From a checkpoint of a small mixture-of-experts model trained on Wikipedia.
Size: 11 layers, 99M parameters.
Below are experts of layer 2 (counted from 0) of a mixture-of-experts language model. Rows are named router (the router's row for the expert) and show model dimensions 0-255. Each number is 128 + 32 x the weight over its row's rms, rounded and kept within 0 to 255. Numbers have three digits each.
After each expert's rows: a language model's description of what the expert responds to. This comes from a sample of Wikipedia text that the model never trained on.

# expert 56
router:060153194129120157160167171128104141121072128141129131120143040083111138076090160126116114097168119136131156121121145141169177126172118165120127145177147127078191114144147109119098088123085097157068116080094113056139171115159133099113085115145124051109083149168156162190103108078097158073111105125104166093120192111129165154111192159172147111166146115091165100142112136138134161108105158147130094080116040122106051109115132140153144163164136119148115180121134148152081139103076087113087080114109135097125138133137081155122121149174123122154209155185105146106139093166101149112116099143084146157179126171103118154134198072181099093112116098117109126121123125112126115093124067178138074102154109090049145108115124151074124073076122108135150159118088102119068145114157123
A lone opening capital or consonant cluster beginning a word, often after a line break or label, such as St-over, D-epartment, W-ax, G, Ch.

# expert 42
router:063127166136052138120131147115103046108102088169100178102141119144145096151188142156125187116117177120112166158112114168113149111182104204081159123124096132145130129123088171079113135122128079156089079139087093111114138139179169170149147150109132126051156136155105092085181132081117101080142088156086170129122153151155138112141163106197139127146115124136177145135061049110160105060150162151087085076167084141117180144056104118118149142187102103121112104140142135147149136129178123129050088101080148133130073162161111085115142159154165119119137130163080154148162119129105089141119191114137127124138149163106185115104121111139089085166086144113192149184165121100144114191060095119157167129158171147086131190126084144150141108145133179137149123120105162166139149143156128
Hyphen list bullets at line start, en dashes, slashes and pipes, plus the first piece of a name after them, like M-id-wood.

# expert 37
router:125163104085142055123177100172097156161114106153106089149120137194211113116141163131151124115146132117122123081126120164153091082103160173176153142105098152090182143180124101169177045136086067093084108101173125130165143150127170168117106116146132206050118138172072110147150101061133138104074097147098077140174146116141107096099107137139117109131094123141106177117109161143175106134132181112164143092199104123127096160096158151168123130148136110148114110116112151065118102124120134160118099151129137118145143132104075080160147152130196066118144154181139130094093090148135106113142099170125200157075153085092180108098153055108131089146185104105126115159133077158111118094143170106160136098165094157059105117120157096102156139128081112165127143115110183117064152130199126
First token after an opening quote mark, line break or parenthesis, such as "D in "Dead Stop", The, in, an.

# expert 49
router:166108181113123145101150148084121104169152146148114171194101148145088101116129114160129112044160166173131134087123137095138091103129155107137194169124193108103125127113150100151043092124102120151169140119155147141103106104160042121178175149098137162091146054160077151145118159119114158125102123133110141131129149126116123081092081160174131085130147136097189094150138171129129124141119139116189148114085028173083109081100143097138162111128168124127117137187081158093110140169073107111099137164185115134111172120121076122131123089116112105097069140073132132118073176097159052075071179124119136113139155107118119140109099141098086163143123126142112152184148143142104112133133087170143115129151123104131144121114096127101145108128012157107179071144084126199090165082141168
Opening syllables of words, mainly prefixes, such as not, un, con, res, des, Tele, Mill, before endings like -ed or -ing.

# expert 3
router:206154174210145096121093053195110146100114169101167193084125144129114125175125154102088098083110136168165123201101103116131118137067209095177097148116113126149098128106179143133102140155122118114139143105116190135125143131085133115105106121080151085175166093110126099132108074090121135120111076111111166163094105118138125121076181116116128201142148110127102149082144166100140115066081070060150147145151152121053205157153146152116126167070158195087166108108161118109122141103153133135118155162106122101146182111174139122061096088135117149122167106096132142138067151076133140137116168187169115145149172137130121178097142160081108104066099112118122139069132115098152159125150107157140161078137111155165117203046140116140147111089115144135148112126125127101114130162103132
Capitalised name words in places and surnames, often after an initial like H: Hull, New, West, Black, King, Smith.

# expert 43
router:123162090071197118043129132125152196155090075135124136148162120167128177133137126163135120091170127125227089103179125090150102044147137153121075165115101064106088084127130076101159191104069103096168149166161154112102117153095161142123122144157128125133132155121103142142106145090144145107187129133137164145085123175141155162108127098074097193106125159092158123129207087126156180122110151102137179129092100143156146105159191122158132071144138123179092119096085137101133104126060170118139118118082172118115196161065194126148096159113137105162153154136169147099089157083116160128127198127151099146100116108173117128159180180104106149155125174131136190156129166131105128112090172112138118120150155135146153140126135107173055122103160104095129121128129087128173178149145174
Past-tense verbs and phrasal particles in narrative prose, such as made, began, wrote, taken over, bring out, ends up.

# expert 1
router:145136154084186152106110106140144122154151095142129121160179140173182095064079132162159146110149149127086104094141101123137064136105109196152132154118150112110196116117129116168148129152155134111121177144115114111168124129121082113113062084129116149067148080148151114083182137105150153124136137181100099090117149154112160136181103168128149139131058139161098209127119148158174148130170161116132087119134121114155070162059174152152107099086105094140151116146182158104105151150147111171082118110157100100117130119114137144163179161106129111178177116136177122038190091130179156091163059108128178125071130110119153078095106088114191101160156155116150128115137103172126163159104185103115132107136119182070154110145197141112104129093062133160132117082092187104089097132145215
Digits and number pieces in tables, scores, years and formulas, such as 1 in 1951, 0 in 1–0, plus stray word-internal pieces like a.e.t.

# expert 26
router:121127091139166121140104119151065092169049169105156166153135119146174128139156140091112199113121101092117158140100109129137167119154110174138137123100089147066148095109146092099140119094116149118137134131149093141124126093095127107105151118161101185151076152154140099127162166143100081118175144132091096189128079121074074094090124143108078155139106111138080111087176072126089150192125145120149154094144135109108161127086166140181119103101140088089104138145166153148186105100124135133053120116068135146136093100159109131114119142105192193180119145140143126091072074118102125084125109179152103117050103193088113092148171107131100095075132166153153054120147091092165129131080186144144122181167146084151106156147166124094032175083147124081136125188162127095164126091169166
Commas, colons, semicolons and table bars, plus clause links such as and, was, were, is that join phrases in running prose and lists.

# expert 20
router:141090141151148107190155084084122192154137103102063081122095151162061094113081104144151127063095158036082137110129107144143091159141163090102092145100168105115148099149148157074068106150178132156121136069109139123142162098166079085098127126167150059134115165117149155091127163188123140164170146097182142108112155122178168119148155135098125113099150141105137102109131092069152155158082182211150145148129093117140115134178164153029124106097153115170153157104129142187133139109027125103112128119151086128077122173083112105157140090078088134090187111098150133111120135153086180080093146106126142153071154112065097175129160165116128104120112174133144130122073110126115169152140116146137136124091157116144141161117189169104119144130101110136081121124145095155135153122057137
Middle and end syllables of non-English personal and place names, often South Asian, Slavic or Turkish, such as Sakellar-id-i, Sanjee-v, Bayez-id, Kar, -ić.

# expert 30
router:074039118118122141086109140076146112171154130197157139191101103129139141095146126120153112129071146123139157116121130179128158150124108129143120113140157148160117115141111155135159105128152126148091156107137126038143120177135101150103043146139045197167165163131124118187058164131132107168166060092078143170101144084114159145170099064108120143106099103099130110118135132182127196168114092110166151122125176098173078128131101099168080143148130114152117126137096099093088182103130171160092153067122131091125077119157130205117183090107116123176117101135085129170133150145163140075159170129144137101066136110120145100180119076152112192130106100114117142150124138126130118173110212128168133118134074140075158118149145098072129162172186154090160072084120128115127119070119126
Inner syllable pieces of Latinate or foreign words and names, often after an initial C or P, like Cacc-i-ari, C-ov-entry, Enc-aps-ulated.

# expert 7
router:174155199111153068162103117154087123077087135108100209109104133074172142113166132128107118119126108140134129156083141134099190078105171078144151094112072133085166148160090149115148100123137117109132066114190143156080125107173121115200156136102126114136091167114088105092092138091153125116089156141097155107133144146159081096113099131184132125185184153091161183118071120123133115064107171215173126136205090127149136123105122192093100144127200123126092146156085186113117120113145149158112137123192128136120103087122080118106129142130129135058181131146143115164157088169113130109089111069165153125141152154117167135130108142131139147102137082153119109171164115116111081155141081184163075114134148097069139129151173129121176092064096120048129115100115127108098129139168054
Capital letters and first syllables beginning personal names, often non-English (Chinese, Indian, Arabic), in rosters and text, such as Ch, K, Sh, Y.

# expert 31
router:214158112112139145147124049146076142076106077104128137139103085093115148192110172119155111153084197104093135096081129110090200107168082155152101099139092164142174127123141068147136156157114129144143143143138139169160145161134194114138102148096189091179149152144156085125143154192173169169143111139090088115150154111133119111136107084120155171113157090111093098100176148126130123186108085122089193161189133120152106097139177099085145099164098082107118136146084146152172046112143193153183150184083132164156145195096132152152133126101121136163137181112129204137119065134143142105115125152155156177104097128171112094113187128126096139100091124166144086127132093105113137130076113120153110138100139094111076079138183128158110113112119116100075168124134148167054130134091091
Word-final inflections -ed, -ing, -ated, often in rugged or hereditary, plus commas, and, for, and of joining list items.

# expert 10
router:106148093183109130075116173177143126157124155138186138129158114115120127163156153112133138110126117173099121180214179008166042106156080133158212136128067142138062086143136114153075166123103211136152154073205136110136134108109140195151163112132124163175123096149132109116135152126119112139114152151171142142157125115105137155094084145147127112123129074083111093203070101105093114104165062104197103161133137160165113131172187081159170115165161152102142174118083134089128144153114094113169180160121141169095127141143156117128140124150101086140059108140120125123145179098131134117111119113086089079151130126163073088106097079110155127123119179134115135157142187184154109117109122098130120104108127129168152127090162147107097161128075116113117091134102102094172123160138085
Common nouns for works, organizations and activities right after a determiner, such as show, film, book, company, program, organization.

# expert 36
router:115143187115120117192123109094089195153139121093059114114116156121084111144132115103196157078111150109159148112108107116120102167111194089135151147097106057153173111145109112079034094139155122104184103081131105151120128159130107133160140106102161035087119146107154131109162090143110110123142123087172081128179194168176187123084145137151172147108147187165133118132123100113121172136117120190079162100127086094137112148173108160144115141092138098133167116131132094154152130146092140074171077143146107141089111123114070059186117152140093118125201120111118060080195166117084126098085142120148127116097150093102096165064146162117110166172124176142191167124069165149201126133134100135118171165119102138110116122154140160149132152128105147119107158093120079134065108106125091
Pieces of Japanese, Finnish, Slavic, Turkic and Greek names, often after K, Z or Tz, like Tz-ou-merkas, K-o-ji, Yrj-ö.

# expert 60
router:046094180139099194140148146144137098120174123198132089147153168106089078046059116118153175077122160077085127137138176140149108118131118093115107165155096137087113125145159106139148117164101128190029071143100151141120147076100108105076148160118107151141168173134106142160152113163111154127101147154100149129112148132133105122134178131137096088117139149095171099204072130127108136128124165117100107115061155096082090120143106120116116101171089176182143105144165176145104132165074144130092066113153095102041071141124167216108157116079125183119089153103113116157103163185124067094126139138107077121101137103101142170100109132129113095121098108111155125119128166101145147162093062121130148116115087162085147140121134132185127180144133151108154124189060118146135176131119160
Middle syllable pieces inside long common or scientific words, like pell-ag-ra, pron-unc-iation, et-ym-ology, mel-od-ies, plus sp, sc, pl onsets.

# expert 33
router:170110151116127129177185143096144116118160093101155060077105160125090105156099066108159124140024109090080110092129140121115132162142192084116162111108194122144095131132120150140119109119151125151132140107094134140109166130088073160082157149111115093189142107088143137103128138153153132176120104091151162142120127156140140125116176127090177149127103128192098110123043124117130144159194111120077099200165167156121145112148142128162116191123144094138163092134125134173126154183122132118157167139053136127137112112147139121129115132157189168168107151128099130127088172076134135179138169189153135091106168088099128181221152186112114135142109154165104129081117133156103158099120138149147111098071107079183136136116228090091146174142060082092131121147176139073198131103103120
Final pieces of surnames and place names, such as -wood, -ford, -ville, -ington, -elli, -ić, -ina.

# expert 2
router:151166159117186127172134084140116062117085125097147098113096174157113100183145144109141061140081078098182122141101148084117111131114166142176129118129091110122080115126141122142075159122127115101125162148173166206107152148095093165095167096123165114124099166148161100055066061127176173152155095082102140165095094138134141103119205112094147167117132142118091203134133149094150073132140124116179116139187160090046178153125173140098127150081164151111118103088132098166158102187114124135137175160141136117146176161129126111094072129141136092140170132073084113120130111076144154152151186155168181142155149108099118176121141173097071151150168110089099117142165136127149080144116070136169134075151125173169073103089147125183126169075099117092151132116075123161122127158144091
Short common words and name fragments in quoted speech or Japanese romanization, such as be, you, go, me, Shin, wa, and the o of shoes.

# expert 61
router:121168140084151096112124121119097107117190117103086195176114121075119095122177160062142147159071124135177134156071109159141188122118086106189138116149135152085096143150128121129095120090168152147105135114123150102143128135162179183132143149094135111078131177105113093102096117107123163091117171123140135199163141155118124156119141181181146131079177121129158106105092146105081113085125070102189142122172091089112042141049107078147127142177145180119181141155084157104159086085147120111136093168046090106125098192107139081124127118079119133141129094170080118151139125173139167158077108139121156159167147126161187139145097122132104151087118164036114156130087120089122103115155135118099157101165094078104156087103109107162147103099175139122145157194122138150065108122102063
Capital letters inside acronyms and abbreviations, such as C in PAVN/VC, SA in NASA, AC in USACH, and word-initial capitals.

# expert 54
router:092073096076182144107156115148143079086126163123162206165107106146071104151115173179117175115104124133160124087128089113074162141190123164119145108113124140141151093131125172148151171159149115121152123155149084118183127173092144093150138071075150143146099138178152132099111115143135111189135134172188077050102117128113151184107100150160117122145135116120106113119079152136138121108144142097102149143062142101174059116132083079157100195121073120137092147133121121095117127184143135137115060102156076121172073154149181150158160145128100096130166052196146135177155142145144103063112094132133141100139138089122109048130100071179154126165131133138130164156142145098111089071152136132077146112184105144104083133069095144134042123160141133103156170087083096156111088119109149
Leading 1 or 2 of four-digit years and numbers, like 1-991, and directional or prefix words like up, out, sub, east, power.

# expert 16
router:113067122074147125120083173112155123121120150148155131190145126097108167148086106120138093090075103167134100094076107142117146157112071139082087083128148141148131092135105064213125106116127089105122152144170107114147082173076153028121125155086127166187184165179161163131130179123110133168129143100176121145085064128090124102162164079165190129112092095132140118147096157206084132170200151139100137109093166107155087179151132094146128076083092080157124150097199103097095158161142094150105183101159130150167127109149137161126134130117102098158115113138127141151078133116137156053086125124156133134085109065116198083124123107141104132144093100117183181066108134128140123141147096105147147069150113165084154131158126085117124131159082145108184140138072105164118103120130121
First digit of years and scores (1 in 1936, 2 in 2023), plus mid-word pieces like í, n, ut in foreign names.

# expert 32
router:161122083109113134185151133088135129110209165128154160123106129182153162137126090167101173174115117103070095147101130154153185180069068107089100104132148127123106113136144112166237127123099124177148088160076119145109127135094115054104144147097167088090107167156111107091115136148127087051121137086134102101112162138098185163142150154078152111110151123145118107200125126126137122137120126090157135152138146182121149122091095151144125131061098133102146147144108114179162127130136117110070069109174167115151152132108145135138076129167135115128070076076133129141138101125101090109127191137140167163140112114120165180147111054118138051131081187150126113133080135138100170082154087088097196070140095107101148072114080184137147131211108136146177147172136165143143177107160132
The second piece of a name or word after an initial R, V, Br, Sp or L, often in table cells, such as V-az-quez, R-am-ón, V-el-upillai.

# expert 41
router:148171143130095170094150181076139170142153084142159102117163129152085131116146150153087137097159166128147167113161128136203074164147107093138090159156088108181104100109136087099122144109104117164125129179116087092103129041110138129160124140100117106114148070153101130113127112144135078079186145106141133111149073110173167147125058140085141187165159120124144075141108137147176162089188100087167179158082147137142116090137104154097221137146125143125145126122105158165107153086203158123166118102135169069111148156078168140157078142150126150125089117077152156111159114128147112159108171079100088097144103169111105113124152159106121157113139136121117109122161147018132141104094152073115120162120185125126166192143103144129092212055074138156104162122174172092116163098087124
Past-tense verbs and participles after was, and or to in career and event narratives, such as released, began, built, sold, published.

# expert 29
router:139110064162127138170135100160143151092072092104153148158171134181181099157097078113162109107152124149105151157152206107118109085132116142150226147102186138135101113087141148069118155095149112138104129101182113099113135058134138166105160127146086167155127139085124104089100128104100167192138134110157195140117114100110136156171124189076169163114127042112156117157123120156149137177088104091162058157099166120144095152143144146180071118143165091123142111085121158119149149123086146136154091091088117158073159157174149136157096150071146176197071119139158113098109143136119125142165154124134169158084115147095084093155194079144129133139107136117090144138160145165150107094081178128127160099106191124166157077077128096087116186153101147079175097154096129174135133147094085
Plural endings -s, -es, -ers, -ions and the verbs is, was, were, are, plus they, them and people (lenses, offenses, tribes).